Experts of a small language model.
Size: 12 layers, width 128, vocabulary 4096, 30.6M parameters.
Below are experts of layer 5 (counted from 0) of a mixture-of-experts language model. Rows are named router (the router's row for the expert), gate (a neuron's input weights, with its number), up (a neuron's input weights, with its number), down (a neuron's output weights, with its number) and show model dimensions 0-127. Each number is 500 + 40 x the weight over its row's rms, rounded and kept within 0 to 999. Numbers have three digits each.
After each expert's rows: "comes after" lists some tokens at least twice as common just before its tokens as in all text. This comes from a sample of Wikipedia text that the model never trained on. Tokens count by the router's weight.

# expert 95
router:534509545569489529488443558577494534400459451526549455472580505460459506457486532532450456517537513532522486474477539519520485476531573483489526550486429420513553519509472508552535468542523499465502475488567528429448493578465579546575542479516514462525411557509439464427499463485535548452448501485434481491550513528485495486519540534519508504508547541432499476480508476533570521491528
gate0:483462587506514597470426511557481456486537463504515530491460502485493472459547526482581482461490492489485524546418499484476465538420465516434479473563519520465531434481513449572519520503519495528494521440435518452452495542476530518558468395496475518574542518497468559532497513543526552511450520497569458449547494525481507552454550591491484494467475438478455505482478524435571545531478
up0:420504577480497564500482496535470434467528508481492520537439472492526472464591518484510516510475488499460519551434467458482498537415457524465463467531573575415490484502544413532461518444513439532476529469453475425495446530481516462540453437477477500596534469466450506508508501524482549502514493536565504466495471484459461484467534567478455562497465458458438551481513558488558568504531
down0:464542513557540510489509447483525522507537463540425465523542465499503509529600495478414512500517471541562530513537514508493527523533476466455527427498450448465504516538530509573451463573485508394536485551466504531487490472533538485470506522432547558561465525536562490498607557505419500549472546547581474462508501451518497545467467507439507498451537492520459527522544496558472506491587
gate1:485507573521443454478570530483604523476551487509502564517530576437564557467501493535567482508476485460446549533506548487424492461479543486509474469537452577524516516546491398556522541515498491532503554491499527454493493491587538470503556543506498531537491455565471509539518495534474435539472524489446526525471506520468463483490524480482477557591425548480487523496518461501422458428552
up1:497473459495493459466457496470460511489448566436530522483510440457524558549476465400551498484544520585489535491525449480488526559491542476462502469485530582523491487495527497420473451449473522435551461519523509529577477469487404488516471483482485508549557506489418526493583483481525551487525494499485439444530456494470484506535385449498465481531480436456425525528491538583479488508458
down1:467494571430412507524485503565516566482516494467500508440470504561534494446493414507496508526508614503574471464527552459520475544479536532540470481460502490526465502471469480497489592455539593564533538494479493492499488527464467501414508474514451467463478479464602507454474560473551468455470543561520483502484573492501583474462520480559518438482461438490502492502503485455529545515453
gate2:547504541563481559497516424539434525458520538516506494493579436524500506507528576468527425532528454575473494556549411562481497508518546552541561572481427505490569520513479521524518469502498523411519474459502473432492515577473533419462503547541459543535484491467429500522477500491555453446481505466564439502468472475514486561473473514488467457538493459436472487502577463485514505493482
up2:497531573525459553532542470487426498470497546498488536523584466567524528531518545443551482527520468557453516538528436531477538488552516568552536565503465521486581509527512474523523483454455525404497481512500468457529495550479533386430536606515433556533443464461440496512499506512505444480479538483555485479443454462482449505473474520482449468520459467451491524503582486502502483482521
down2:552536520489567477487524492442519503500449505519470512435583452485519494497497484416445613504486463494519510504542422535498464485516481553398502495478502497437527473526485485486494517531494501469472516527478495557535527534507496530550520450551548477527474483503490521476535503470491446573497548446543491423393494426526533490563487575478549536492466445430480569549554590546460458509481
gate3:520479541454536552501469495497471487507429509461491523529461453506494511524429437469507457526488441461472479519495578476590486560540539472520512456408553464538444476482508514513471513487591443592556542509539507519560542530522511469603502429481434499501478554438465467485448477577544504484526509536504455525511484496502522507500511562576531420516482549561455494502530567462471536524502
up3:507500485484517517465526498498535512498491481569476460483559581463477481482540554532492475446535592543553504463479440542453463444467457521481518578556426515525563496501453531519562483524495535397447459439482486469440509469471474553455534546551551474500547493537536556510519511428518502477465504426492508446533546541526528528465499443449534559455529525454568463450470442546550476506458
down3:534505472471475526478411521565547474509474448535445513448550559488485475574517522555497430433530550492521455485500543520487407473446449460531435566514516556470495453475580456499517482501505505487454557429533468505470462529540518505457519546493512508481501499509590535440490407490467524509472452473477513522468495466523509451468451488525626430530531460526506516527528508458451548446468
comes after: "|", "\n", "\n\n", "in ", "to ", "In "

# expert 174
router:533440554529492513476441506566514539450460452601552434492575522451483494475490540521486487451487508529512514453422508535507458505501500431512518556479477443506555447448488554497572457499511527485582458478543505473454517519469515566545548460554496444532441505525430436544476471478537554407480498440496480500554523510504502507529495534579540450488521527484555440501428465516488507557467
gate0:510503520468449574558440449529507577483502545472535471552508500440523492503520450520476535473486498530476467547460479490480534465462530551551471636471529550513552482503506492515492463492505426496443490483452545518450466551477554487545488526546510481510430521486498448467449390513519582479483490646432468463547534499498490475519500443507540510513484547456424508512493483485469457533522
up0:516522489474445567528500494511513555465500533463578470531505504474544551503521482493456535505443503529433478607479499438442535494475527549532489564478513511488539464533505449532487473442486456513469523500428547534451452561433541489534477510536460486503482510498462438487455457519513532504524501668421449464528523495506470479496540413507512526537474538411459539532478482486468419483511
down0:503485557589474487461460537474500509428484456543529495474519476446465490560535568512566521480492459468445480541511457474521531443527502475538471483513551548487444568472469517504527531439540435469472455534456501442535500468433522450516484568568448539436450417463502506507469583487463519589534527454498479488493508501419511511543543511526563497541492462508417520490493472452525486466595
gate1:507517523492421517479521478440511482560464550510452517501514612508505512511495515433496562508590470460466519470537498449437478516531541503530493499508481425490545504484531522479410476504450508540528520538531468502484477451471455525497550427490479512522455559519419550559538460478573432553538488454519586444491463460537492515475455472495516516588579437512529445490498549480513443443458
up1:487512495468536472508479494542428488429550406465591537525522381543535486491516540551464453535408545533509498501459505506537492480473450518456555456555483497499437489516423484536529565507518495500474485517486491443527550536488545529482442487520485442516449474485525487473460534541435552500480492590530484554521531492456505497545554534534561498439437589444454550511452486496470517479531
down1:502495493477517470504429474504540492508544479577508507530573541450472534492535496469498399512491477477451511526498436516450479555446475442528521563552490474498545527449447562494474422485561464519485565467492453521490438384492496524506544415497436474480387501522471557532553519526521497449492517511494485492570513522419452506429547428528428527496499523502528479453496506493511459523530
gate2:590464540513538538488450486471536554423480440486553513452492524480500443453468511516421480468580554488518433502414548545515379517523518479540553532477437482532492450465504503529551468497542489454487490458516509462490504525464485494537555471526479435499485550573445499457453465461524489465502454460478433454512527547508524534509578576495559456495536536501547478473455474506487571490457
up2:514493502532493541441447498443440568471482437510538562521446546524450469457460563450461524513475465519498452542514555544505450543479550466555489536538551582512458547531501487496453536462549479450525514533518550527443489579571406480474449500553467509544453446509523486547500521528499450519493433443530497482447562460530458477529519481538607466498508571522500519532498494532483447499552
down2:471460464501529483473501487525420441523473497495429513515569546467573537519486558490487536594515510553478491539475533504481439567529495498431478455458498458428485589531531536423538531542508520536484610522573439498485476486487515544527491525524442485494564451464507567560533483504534542461487472527529475487538504467494511496528528543582484572501558490609457486494513522484467449492471
gate3:537500398502506473470535554536485532571446532504484400514473548534416507467508501468413524510582451444500478529529464445508465473451483570552507515483494527480453593423522566466493423481514501470573515493496488489446573458531482489613498501500493494468505515481532503495461428505517534495542557464496498550540540485494475455536461418475484480520501471476435463534503529473480490544472
up3:494496460487487471473486521515508503548460554500474440493463521475455528492505485457426515463533422399456508486543462448518461432446466538579523494493502578465459617428496487471538434460533497483551524499461470524458530465585486479612545529490474466468464484487532527544473448522512523483565545480502492572508532499476467458513469427505440489519478478462427475532524552472459466514450
down3:456454493504533502529523479514546520472389470518488450457498514545562549432583562519532553476498524463504403541507450503558477519517510598490506527421518471525433474495520479466472501526480457477471492485562473495524548556528478446480506516558542474513465517542535575456492494538512435539540456525458533487469499457499382501519513466475475431454486490574452493569531545529473486555468
comes after: "was ", ") ", "were ", "is ", ", ", "are "

# expert 126
router:535439515534581519462434507567507467473478485524493506491546489447446484530448548538466470469552527503537400455450496520551451513492498477486580546427443498553539484481491531524499512549507491450513486465534485501488500534539529564551482392549573472506460576554455476444518475467559506442496461454432430470584521523527539527513519478505552482530515509438518482423508444500529532491497
gate0:478480559514583547541533576519435496470422511490524473439498410505461555555497491526485574492530486571504488534546487495483485525506473457423495504421442528508489435424532505451474504470446476536455500448472501506495491510536504531547504484542436551537529452501487563533400475519529494534498512495476524509500527487494517485501594399482488469477477555440484475567481512459482578539427
up0:535485501447461490512470531510538558542566502520524469529575554470526475454504484506517446480504530398524519463427542549529488485573550519552523504548533459507531514527434498541565477555549557440580468543539503481460536506472512463502542535516558441494446502486583434496544504482431491462485453504508460505536502519521466592518420588547465544517494457555467478476465451525467448502525
down0:492511382470455536566485537541468506484464583556463507547466538539546495565486481471463502499471431446535508425444509561532507505497479530417475495471480448520448469502514496578561496520549501511495473420459491516460511526539520545439446477455506494482449511448460499517514515575540556520457488479464485561501545495488567420592516464497509505475534505477586483497521442507457443551499
gate1:489522515548442457482455446528508500525479545506548465412518505484442513559424545504496462502465495503535502513543541508518537543510538485518484427499480513526491485461519532514498515502440528480631502403604598510514532479507528540543500544468495466483534559551522541503495515489551485483543527492452541502566483516559492562508491565555524456521471469491529448493513485365527524564553
up1:464551457495469443537474484453427444540549550464510511447466444498442530562453526529489514505453504489499519553524539521556546507487503499554494438472447521547476513555522509461496564531463493523546542431512573494522506465529496509477450525475525491425584564533549560462475568559491473476560544552444519535492454474571476563480518537493520491498444438506524474474536460398552538498557
down1:510499559472526434511482499510534568456559550471524525464490511416474492479471515467407470437535453533510602453461507473515546546487460518460558532502468533494530566477541529596535483497466443507442516536543529554501465408527473435481465497540478461480552528535560524539531476556519528567540521533515548532486460541484494546514568459495467534497422499512490492475481431518548472422476
gate2:536474542551567573492455534505525564453473446513486445473505512468438467481532499502492447438538494520479448478495574540511451552607519456507520499446517504526531418460474470497485484488570502446497467506530571517429530521457605549518506462498562479547475497523513539523504489458524535438465493431444470490564521533534540550501493517530566449503510457473492416527408451507498511524465
up2:419546537457574520452484547519440587459537475495494484487516507506482467502488469523444408561511505475579560530531507416527507460524520529435479483495491469494428489528448586488512470415502472513518533530535499496540437462521469490441521542543582473493509573471444537540495529436473477486459469475494521544424488504555514478484541474534462564510481462513436522512458567476436529493443
down2:495527564547504467479505476394492472459477585503492446485479479419520466506510482448510495473597516508531508447553485429457453495507558506464536471510423551513503407492411492511505501512539520523528473500466497393445497549484498489503533458512485476513534533429490513458486529486461448544494559457467539520552469517526482494529514465432557517491421455443574449543462513564493553550494
gate3:574513540476508509493521500579549506488550505502495488512554469401518450517476473522440501513503540498566490484492524589507485551493567385453569432509569495475514409486498556511513549499538515487451524450508532511499585463490549413485469485483466445541498498525466397522469459463546510469466477504455536487518577505467460470482409488522540509487456542487534517450512503564493464502465
up3:468471513539501536485474507484470574457428451556537496483509525580481536475489533527527471458516527528458501510457503435484444457531512592500402545542436492538512558486503455561473415522503524483535471543547502495473463576492474560538543523551550504511476485525517598507498546537488474531514511446545420490550441542542538529547585529535444480507564531453484454549454526485470522537474
down3:477497521470543440497486570538469542491457436455509513474507455553529452472566530469501491475432474547543455545510500503474510579427484519547518480478559614506428517478470497558514444499417598464523494504573509541532494491511516517527508463534514530493513497524538504512553519529487429498560485517438452519475494501506552477424452521463482490442435478520583427482570468455501502491577
comes after: "M", "m", "New ", "Candidate ", "km", "Mag"

# expert 175
router:571437515551550555484501517523543558488491473553544479449538528391466497469455518498467474473525529527515488453499524518524443513572530475489513535472425478564533519505480526552565466500502543435536436490560535467449520526424502535573559418569538435534476514523409454436473483462547522433452478468454477464512519519505525497506508501542525461500546521481514487447447504546518538559465
gate0:506504481464493450551458488495533505491460486519513507473528459554447551574472488489504484469438519502477504493493489454493495461510433469471485454535549510507492469537520456485586530534473579513584508476350460555546560466493475452534479495507475556491499556573576488509535498532580477476491565496531482544535562483450479525542577538461492541514539564496487468481474513569475592518432
up0:526477520536550582484508561474475523512482516491519473561556502426504494420505534532456502536571480532565505493462544477545508556464591520555559526468460474460532511433483509510435479497588390479390484541580524484448445538543500518533523519521510492506483486467490536518450470438461477496483475452439502499500467531496509449477443515568483436497484464519529489486568479454523423490512
down0:460512488505438468503499518514468570442582511459508504448448510546523519472546494459488495521511493471471519538479467515548516527523518494427477539443506419501493495497502399528443496494560413511457551438456484555445425525482523498452477501502522568485452539495576427451462473545409555541487516571498535529559495453533477475480433480499502474473497453543467463415547434496506561500527
gate1:520536477491445395490547457504528446524557504491542452554497488558518484494469469469508473520483479552470449438495497500437524477550523460496520547491497557502490556509468545450499558502453504519521425509483563546482571507436568527463500515532449438417520501476525486547495481482591438593463500461477468506520490472513501481521470560523553544541541512530432504485540457459395515580546
up1:544529505472437424486564460489539455542537524484531502576443518534526519505477487508529517511461483522437494508497465473472491448578487480528490541526484558486510589516516531450500561477449491520523460535470515528466535505422609514455466490524434462461510484505495473530494491471587458601442543481487506491495468449495499443485491544512534549541521499514460521521532432437382471594548
down1:463484539437524469429508506519517453471459477538469499461514465530577503421427497471473521432494478565517472480625492493526489447512491586507388535498505532502578487513480582480497518431509525518561520506449475487481412430504505498541530581517483413515463471497459472554529452465578518462512530547484530522574515529496470522472513443503513491515535533509552506501531477534509550498531
gate2:451488467486478620547426512512546483400502497507484504518457475546529487474489502515493508491445463529511504433485475493542612547399607458495466521472514553587484533454441488503491508507577547511489502495527501423461450420529493459519455510456481527502451516507521501427528526456476554514454506532501466481519508509514504544521516565540503599493507515561483468531525494547550548497505
up2:445488459503461566554503506481547459455508504492491522511469479549527513506511497507534537547467475530474494468512442489544632540447592493536436516432554559562476576486435489479459506492529530503490507483530484391474432450520499438504440496456434532483521483507524498435542542490427532521420482559461494541509481487504485494496532544541457580492431460533460520531551478526529555508513
down2:469494485521440436521546452410508514396493531504479549550527487482483575474481477460539534467474524471524493536512479512556505511530552494527443458548462476442445452485493502505499564460534588476488451501476474487413521507507524515472530597510455513495505478465538507472571582511509518437489500528492446548415462477541567520431484509532452517460506488492515521504507418514520462593589
gate3:476381491486532526470431561473397562488525527489452431532556571520509503501510477477489520444454456520486487467538500527543478507502513500438525529444485446553597509473579563491488534551476512543465496487580510425480434498536565506559538498501512577523424539531542486431535473472494456507517501521520484397485495513485504490473565467445508521544550490537494498512543487457488468483502
up3:508378480480519528499422515461379508515554542519413479508517556549539530509529435452527531486459456511504558479536481507510514453536523512413472500470486498466552533486582555493478569560464547536501507543567497461479417497548555463521513495482487604488483524506490487453542515475489450488515481551551487451469492468469503468469536432464507547551543477520494515563512483480472470455552
down3:605484503488416450487471452507497494495465478570534595509588420505501489553504559512490528407516527479487462461520476522478486458439550504485500414490522490512442540450508531475562498506502617501487512528513470473538465515520542520600514470491460498491463513517521466522499517487461475522467506517561481462419501426504452541432423484530454509515540473460480522457550490536518450568518
comes after: ".", "==", "===", "s", "es", ")."

# expert 111
router:530452488565527544484472526604499502414475459544519460455529457469457460509461521538497397460509559532538443481446536516497450505534543460471486544477498462514537479487504522538510484510534557492491446461533512493508488552500545560565524405521511499536474541492422484424486467482539521485505490446434467464576557514587534562530541556565536496500558519443508502421483492503508555497513
gate0:501533509558518546487459509530442504516433468500528445459509474507448569525445494451505495551496475464528538530493494449484472542491469598526528541509522630505498459456515419537442489505419453580489466536531451449569498463530534486486501502478476472481506593503512543453494473464435500526530494565497457518502509545517506505548437577467472502507520492558580524417520465434515495444469
up0:469479512527415456365472449530453464478476475487530573481512481488427553496488492515498480521422534533526554506533480555494515539526518471509461514477466533508523459465546443442500519489476484524523397531515518495491563450494535421445438460535585524527432575461512476498513394563491495511516418533520531495484458502520477544509463451508419502486552511459525504467447511487508535511459
down0:536494485500589496503489494477576477435444437586465485516535489488528497452534553405474541490471481443447491475517531523488556457466447481573497508511469470537519546475506483521474472437497495557500518559515567481423553471472466436520573568527549441478549501431493510578465499576476530449476486467457567515511497528568501520499566557485456459525529550535429515490541482525473494476483
gate1:506478484516473469541456499535475457432496478551541524494459460499471477538572497488543454502514504578488460471459483508510477487456515530547465507419574489517491419521423519652487559485407409448470489442463493509532432500536481446460511526501538478515456445446493518540482480467516506501481547462516444488516521529470511434479449481565477535505513488490548565493551591541511499471548
up1:502491508508458404530418543507447566443518510545522565502494471587537535532578513552548562513536491537512591528555507531498469564466597519564498519409523438549455476515466532478502511563512451488497478463454520525471432445564464489511517487461515513541487502457473485459496441461507511502476533456496492504509536513515524460430485445503522514468527488481516517554463529457622472492500
down1:480564509528561470508452583466491569528449511485557472498470570505567500504494501506468516512518462459435518572507533520448496458500447425564530641486528484501519528507423495457612505502478462433517546535514510542488492497490525447495502491527438520555429530519464491472550459604497471471474493521521548555514511422502499508455476517462459534512560468521580507520520478496529530494519
gate2:508468491429533554512531418537522468546475482496476511540528439510469490500533506458472472517470433454496505524507508451470528506494463404440527585527552513530495538515501450439442512467456525546481473500489493501558509567461513397504466521497522505509513532481486529542493466532446515454475496578555480444520534466565488545511520447457433535543565411464490462552539586401536530447501
up2:601495478625552507474478561478477535479482494547595508454481487497550570497504521527518510516544631505504488544492488534557483500506553523546491517533429533524466507554451498498532471478517526485525471444443524419480448485442485571545559503478531501459465503476496462530553540527494442540523462459551500533513505505460508529487459564448484454435589533518529554494498440497459506488471
down2:467422482452488510465487507519444499373562537446463530490517513533564588449467498529515525538505544481538560498393449483562520442496435488506539557472496522486459493497538496488513530506489385426494524501524464412451417420452536499470508533536505457499459500481531472465524496533501558519523517513551462544492516476544463510501446488494503515530522508549528472543481468571462542478552
gate3:512478507451553487497544536396477478524532481496455495462480499474558489494406580497438419529563474444512452502521470573522473433542480493549565499470518512483505464430521502529447482458435487556431501562529493516515474458483472471465523463498547526524561507534499550495456520476534561436572432570521543451503535486520480482555574528543447497589504542514534472474539532485528522504464
up3:472396513492530560498556522454507576441466555504504408469506479508494469543477491524443438518513501494505473551537486511450450430538408512524524449492495537476503528499540487525451499471470553545505525460496436524494490532510423472517505499478471551615471521562497488519447573519543478498548500503467489469522500464452463504493551537538421552619521451497484441486551527508531488487422
down3:500496582542569459484493489429551433542526497408552534478507506505485532447538512471519501473569520530524506469566507514455446505528556546446468568484542502494487566516466524476466491548469437434516471472461441544536370461516470518527456478459538572561513531509519508483487483491458482538455533553498485488518528503462406450530480522503472464578465542515446508469439438516476446491527
comes after: "B", "W", "M", "b", "New ", "R"

# expert 76
router:549471559513534559478485526577546542482408456569485479495530533455469496495480551563460475505534539509539465469495500480563480508545553497505541572434479493524544500510484532564570515549554556463493474489546503458444529531464577497595593473572529485537482527494445480468495460508587510425456467430472466494550546591537505533509522481543483482480558511496545495482504483527489533511491
gate0:447497473457526440504523475505465476516595519417568405492516530516501482540518515545516454432580476474563503478471494536505468483461466519461458516527571399492481470506567462535501448489471493532489460425526548359454514509464457507535469489583477539461485553479468442501553479514485492459478493511495526567508495542535511498490461436507485478522485475479493509399447503475481453455509
up0:435486455454492438527508475487474511555567545414534455514498527488504500566560490541535484414540495466513516472499474507460518475400460516448434488483544442524487453521572443492530505466441494563467483435491547385470497478458461458534465524547495556454502515472506470517564469556447432430497502507520533528514468543543513469470426439499437452494468512494502508426461514491462482470505
down0:492481510459489446518484546485467486600499444447561474535534506569453481496423505496479512452480478471490513573455535449493439452487443488478501448454534503483460490574473433488479593485484460561470564455466459509544479474485550516482488585475424481492468521474542494467455581541571483535548496509473475572538584448520493477523517523505545543468431524547489460563466570501511513490494
gate1:560474488518512577475454498575519489513476384488510456505546540439513464506464489530442500478552516549484471438459489542564463534528543449467575556482500442576558501449491531551503421533494484482495410446549530458535516528481553513517538474491511457495474515523465491495515508471490570441506470453433444488552518506546572555511511534515547507485580475486573479477447482538489478545442
up1:501493479466557508489575544521514574504513490468481431509478433482484533476505601549541548483455582514441453500515451459477413481450498525484539581486485462526469521423513487549501542504494503527433513463545570533577525473462467506514473527505537549501459436454424505491524511515523447488474544490488550499548499500487495506456463568552451455534431542493564520418491511546443524439551
down1:483505459473532593505520481435506540524506551583447464504568571506511573479569475471517465483491525547457509531499516491448487514524554446501415536492551529588458595472494478490514473520493463537500495510556461538498533510540505419545464501491439493451517497439524568501548438482503526465493528531553477443457425534480493544522566499483503478475482462553564546564496547438449497516435
gate2:590537438471480524569542512562518501482444435494492535497497542515525521489467490510613523547475523463482504571514525575539498543541491479471525467529617489486458487490440516521519548529578477568546576527499501565443523518493421509528511472406487540525473501487584520551463514483472563522593480499512464500476525497543496473477503564508490490523508463484468517503511564472496441575507
up2:478464549517538497454508528437525553508555542506548455526533461464465506493499509526430517448531534531523462457492476431448495445424557473520481553473409581513552481507537507436560491491420500447480443436503531412565501487480530525488451505626461482478539516516429452465511463516510465464449519437487498435525513524500542532505486453496514534487490529531548468448462443494512541447469
down2:462530498483486492615565501534513520523496516476553479504543407519496524430505440513504488493490510478493459398466453494541502478462485609539530499453478538443435490518479445471476482516561486516457538419497522504488575566529526579505469510437451407562575460535455486465562469518561480530532476495535470529472453521460472530455493476471441460467513562541518499497520523477483519513459
gate3:469490539460584525503450461567395503536543535477558533520505521512479508514486495492516482509524504545493535507475521493471481486546433455521552416577611450493483494436491550487495511503511505519546550487543564509523512543539450566499473441476493441519560473549542459495495464457481415507531464524537457431543490474520494458490484484532488435494463603528506464543518386527474480517554
up3:456503548478577513515463465514406455534538540538550562542467463503506518569538489478503529546514479534453577515548520484453511502575472520514510455583553510456477502517505479488502484455556559489536538538518518528536443480545475521546508476456531432510503486455520489509491476511502439525487425547525472479467451433483440450456433495499441423552448541513474575578522425491423459530526
down3:513553428525520589522486551451472447429494511431537487455564473524515526456481506418464504513488491473450528499441459511520450556537524512498505510524557460509597486558473535507496511524547463463499475521494460454501475494449491570500552534498539466476421573616471499507586464503463538505438508586518481492618495534506473463533581535482506480496469496546505479534486499489494463537517
comes after: "|", ")", "\n", "|---|---|---|---|", "|---|---|---|---|---|", "|---|---|---|"

# expert 190
router:551441539571539565512464536526523539498478475542537483472575553431502496478436559524479466446544527523539481467469535516527487521515541480483501543490417476577584485473511526521536472539494512451518463465549580441436490521495517522589539398554556466549495498533438475428480468473512518464457440486428455466524494540527518517497519478568493496523508532491507497486439486541572518547450
gate0:477499542408464488415465513578418483516482500447431457482519499486515469558446576441493486436462451485489519444474510493477509509541442454468504523546466504572530491485509453518514502542513490446500515532486487446519580563532502544497471498465470472565532526569531551475461479474458458508493388448425407529534514495506496546493415539507520513496501483467565454534521494501540527514431
up0:520493446614559476517557482467565568459551494553540538482520494488472502446538470547463481566496566538514453533486534526561449522506526512510541550412538475434467527516441529485500483463550547550513506455532489547476477483462489479505522536538532472448463501500477429514494490480574581454539585522548579469504529570504532446557595512499519450465518504498464494456468492518475488531548
down0:519464476543501550541542587491483530390525497505577528511506538490483457473516458557528541454551463576508499563486478459536497494460503541451468503485436542508410471498537471514498510471524536465510459451504506497489572515477528475508468449480574511519430498499539437484513473484441546441523478527535546522485526458470557487578515436524553588423425499531481505609533525512479516529469
gate1:520384528540508494497509484520651491454476437469471446518471542486497549498515480533535499541516567436494478546498542478491457483470469513476495494485500585462493500519481534544489491470495525485581559493495563508470479475471427548506595513488572448495532468542462451497511506486502566485494557451505535456484518489565486443458477460487452555468529554477536481492436491468430490512394
up1:505400496533508482524499472494615487462501452478492457522473503474520557504503489499557491519483553432480494570518537442450481466490476513517514495502507536458493473512517539548495514443482484498609610512489580546471452465450439521465593512497582475497549493498480478522556516495499543492494575492504520433484485515568483486470444464486443536446528535463539521527432508480436471532396
down1:543525457492464533482488453468455438542460543495472518380438469530518485501486516457517552577483449535528470500537452523459535481463542532512553465519467466490466480579517448480530461402503477574512506585520484488536526510539513494524484471516538390488504555433520517516450526517483488536518523479534482539493450434456566570443452526545527524481558502465504477429477518584472520533548
gate2:455485461522508546451537538483462542483458510477441439496483568436515449417526478490458467527513545492511493503511571501488457463446535543528510484413517486585482548501537534595510434530503458533450505493625513469489476459519490597572556493531593536490474497535461496445499470512492528511536541486464413430490498519495482442492518495497490583493451473498496476450516500448489487467546
up2:550518563501511458520432465541551469489518476534569564503542460557463529571508543536555524473500481537517482473471438516485521572549454471467498514581516511440545438472431480435504538481519526489536490499397516540497529554495526452432449508446421476558495539498573513541477529484495487486468435507497603564538502500538539529481521513521541442467570508486517507517483488586500513559486
down2:480492499522520470569451522478484532488559500492518477535461480545482564470513511461473453571513491491528552575446564469478429517525433486443449607528480534462526508460479513496481552476501458456526451481428503525480497523452494464405468571503501528495500508552473537489505490536515484456526470504409509483563507570503521479533587514442457449487405539523529545521480416528596499520509
gate3:460504459501470471448555461488393458561489515501491574496530417539529512493495498463480530514494437504462547466534476512534538478552512507488468562462449531486572511512498564460528532524505481467516485525504465511529445476546561515519481495526466522415457464498628497456513497505491519443498476547547530534482469493488499502483515453486458536530540420610481526505621449561529525581489
up3:507536489416545531532505516469560494459472462461482498475477622436485564521530468519513486508510540526471482526503515477579542553521453526563428468470551550540480484530544511548423436527516484538513540452506468497531509500448486508501412459425463547532530510425373495545477510471484554460537530487540515562519521512508539518492434474558523514505438574452530493472510522498459509451476
down3:487464496465571524477515551448456490568474515467466480445526526462474531470446539528481480525503518493419466568425513528551486470542493458457529559525450496453540487557536522538441453528537544515517518422518459474542448482483488435475441475458539516543505513548478595476551500453465469476549519492408484541562571491543525455556527507534501437531523501512524479552458465474532498389541
comes after: ".", "==", "===", ").", "====", ". "

# expert 188
router:549479575585515564494465479553525541478477449588547493468546563434464454433468562544471433445504539536537481500474546501554509504544536412500513510471484500522522469430515540575546491501533556514527473473526503481486536523530491558565520504553552480479482502552460473472439503452543508468488487429461418500532551531544530536546541547539533484477494502484538445459470437527532503572475
gate0:504484534548507508603473515520509509499479559468528511497481528484439483540523577441461501489463523453442475513441456449485540420426465408436461500482456518478518539425497517541526560494446559493455498518527495442481470503504491524463461547470510536508574532460496455470556558438432509474431483437585469489493601521465483504529504495487583546515516441546541477522504460497470541491480
up0:510509488459519494397455521488499447480480441544488477505566442505523526494478427494465512495536508549583474476534547522512437571587568590547553513489534477531522433564475471478508450486558469495543465475518524538502498525490510506576536414532546469519454503534505539495478436516550506485518497546438529507551414531574516472509531508512400464455536562423494516490501522499533487482529
down0:491468509494578442610553542510469488466493434493490508507553519506500503514524488558556516527538510472543480539500539555457513493505441482495420487535586581574477509535520489409583472590495465585495480423504539530518510514458531524498440497510450506496505515494594459494462407468518459443582486534483482501489514552519462472494530483526478545477477464530492487441533468482566520480535
gate1:499494489514513474511405495488503490460513444476488524513545447455543493482462485556431472514501568515537504491502496545530504548538569568492449505497382553501496456469529472514513477488515552382565484508484517413512444505506483509524553365499517517516518520524502552500468462487493570450485451530486535473543549514485491533501416531566501495582531528505508495510530413471593487478513
up1:504478534510471584467565534522540522513445551545487446467514551540440508502561542424511551477534452465530494492487501481442453493461415474503576513501569452540541540498428525517497488529538484601431524495548511547449529483482532520507481608533530476479459509487460417521545520479534466563484502436502451501494463516519547492501557481418554502474496475451470486466456561521427511479475
down1:483491479472491480484488509462533482536483544557487498575502570507498464505469509502445493479550540515493419475533442437551476490446417492518534510508552427543469476479508472568521461497516597490497451493475515505517531501516491501367537568517499498495564471531474486486495504520493526549464430503434516555487570505518570468551512598469411434459534487439500548462471472456508460553560
gate2:531499551527523504551456467491529504553533546538401513470474555488455520418517560577479494517477469516481498518450469467551539454479462396541567512498467483486531512438518514450487520439479534535497480511485474492526477418501492506453466490530503509480510592491535475426470551515525458529452557588515508522467430437531548536461468517509497580559461434533476533526461467535543476592516
up2:475496544488442526484520487466505622445512463440495488441485516476455455491493472477474474430533507403465498536431507503487416487558459570484518469458549474478575476483587508512486528552526510573481562538432449519527497556560532490514482480475468476503487432524564488584503570509498529503532534507485544487488447451454453500537569463437464432448509482456494477481514529540490462490532
down2:528558558493520452573423544451452423539555442476526494475475440461494476444523540513452429513496519488500435542571518421496476481482469496456515553438472496530549497544524497464512550575517566444462494508495406498506501503517513485492514464513480471509428489534451507532525384474481496513548550521560447483496520456491400490485542473429492472505427513531509534512531496465575518483500
gate3:489522524498471503431446516446458533467469454508470448560592526502502535524539499418505506521461529573453485520441469450422473475494482500474501495437503501486557528470415516362575536488467508517507535494492463458500492534488515496517527498485459471480431455532471465464521467548524461459418417471517552420488469505583544511499493503506475506442493500489577469494554514517524596499519
up3:513462478518548498533499495560558491534499502487520511424460493509506446471413519614467481474556462447546512446544566543585488547555530508517525540538444468508461488511561489595471463539554494455517429487491534512464497511488508504498482483542561500545555529464496513539448518448476564489550549555497466552513569524428538539504497518489523465565545522478443535501447454474487402478475
down3:512489540506493477473535525592456425566497500412475475503456530490422505436545463505508526508534498530489558440534502497499473484488505476497516554468496520516457559497508528485522474495482439392531463493472579468480570488479561504460547495446478460549513475483615506465507483494546539476531552467454470513562422557497459497443513570477422509534494515544438518485486396473470555513500
comes after: "D", "S", "E", "G", "A", "C"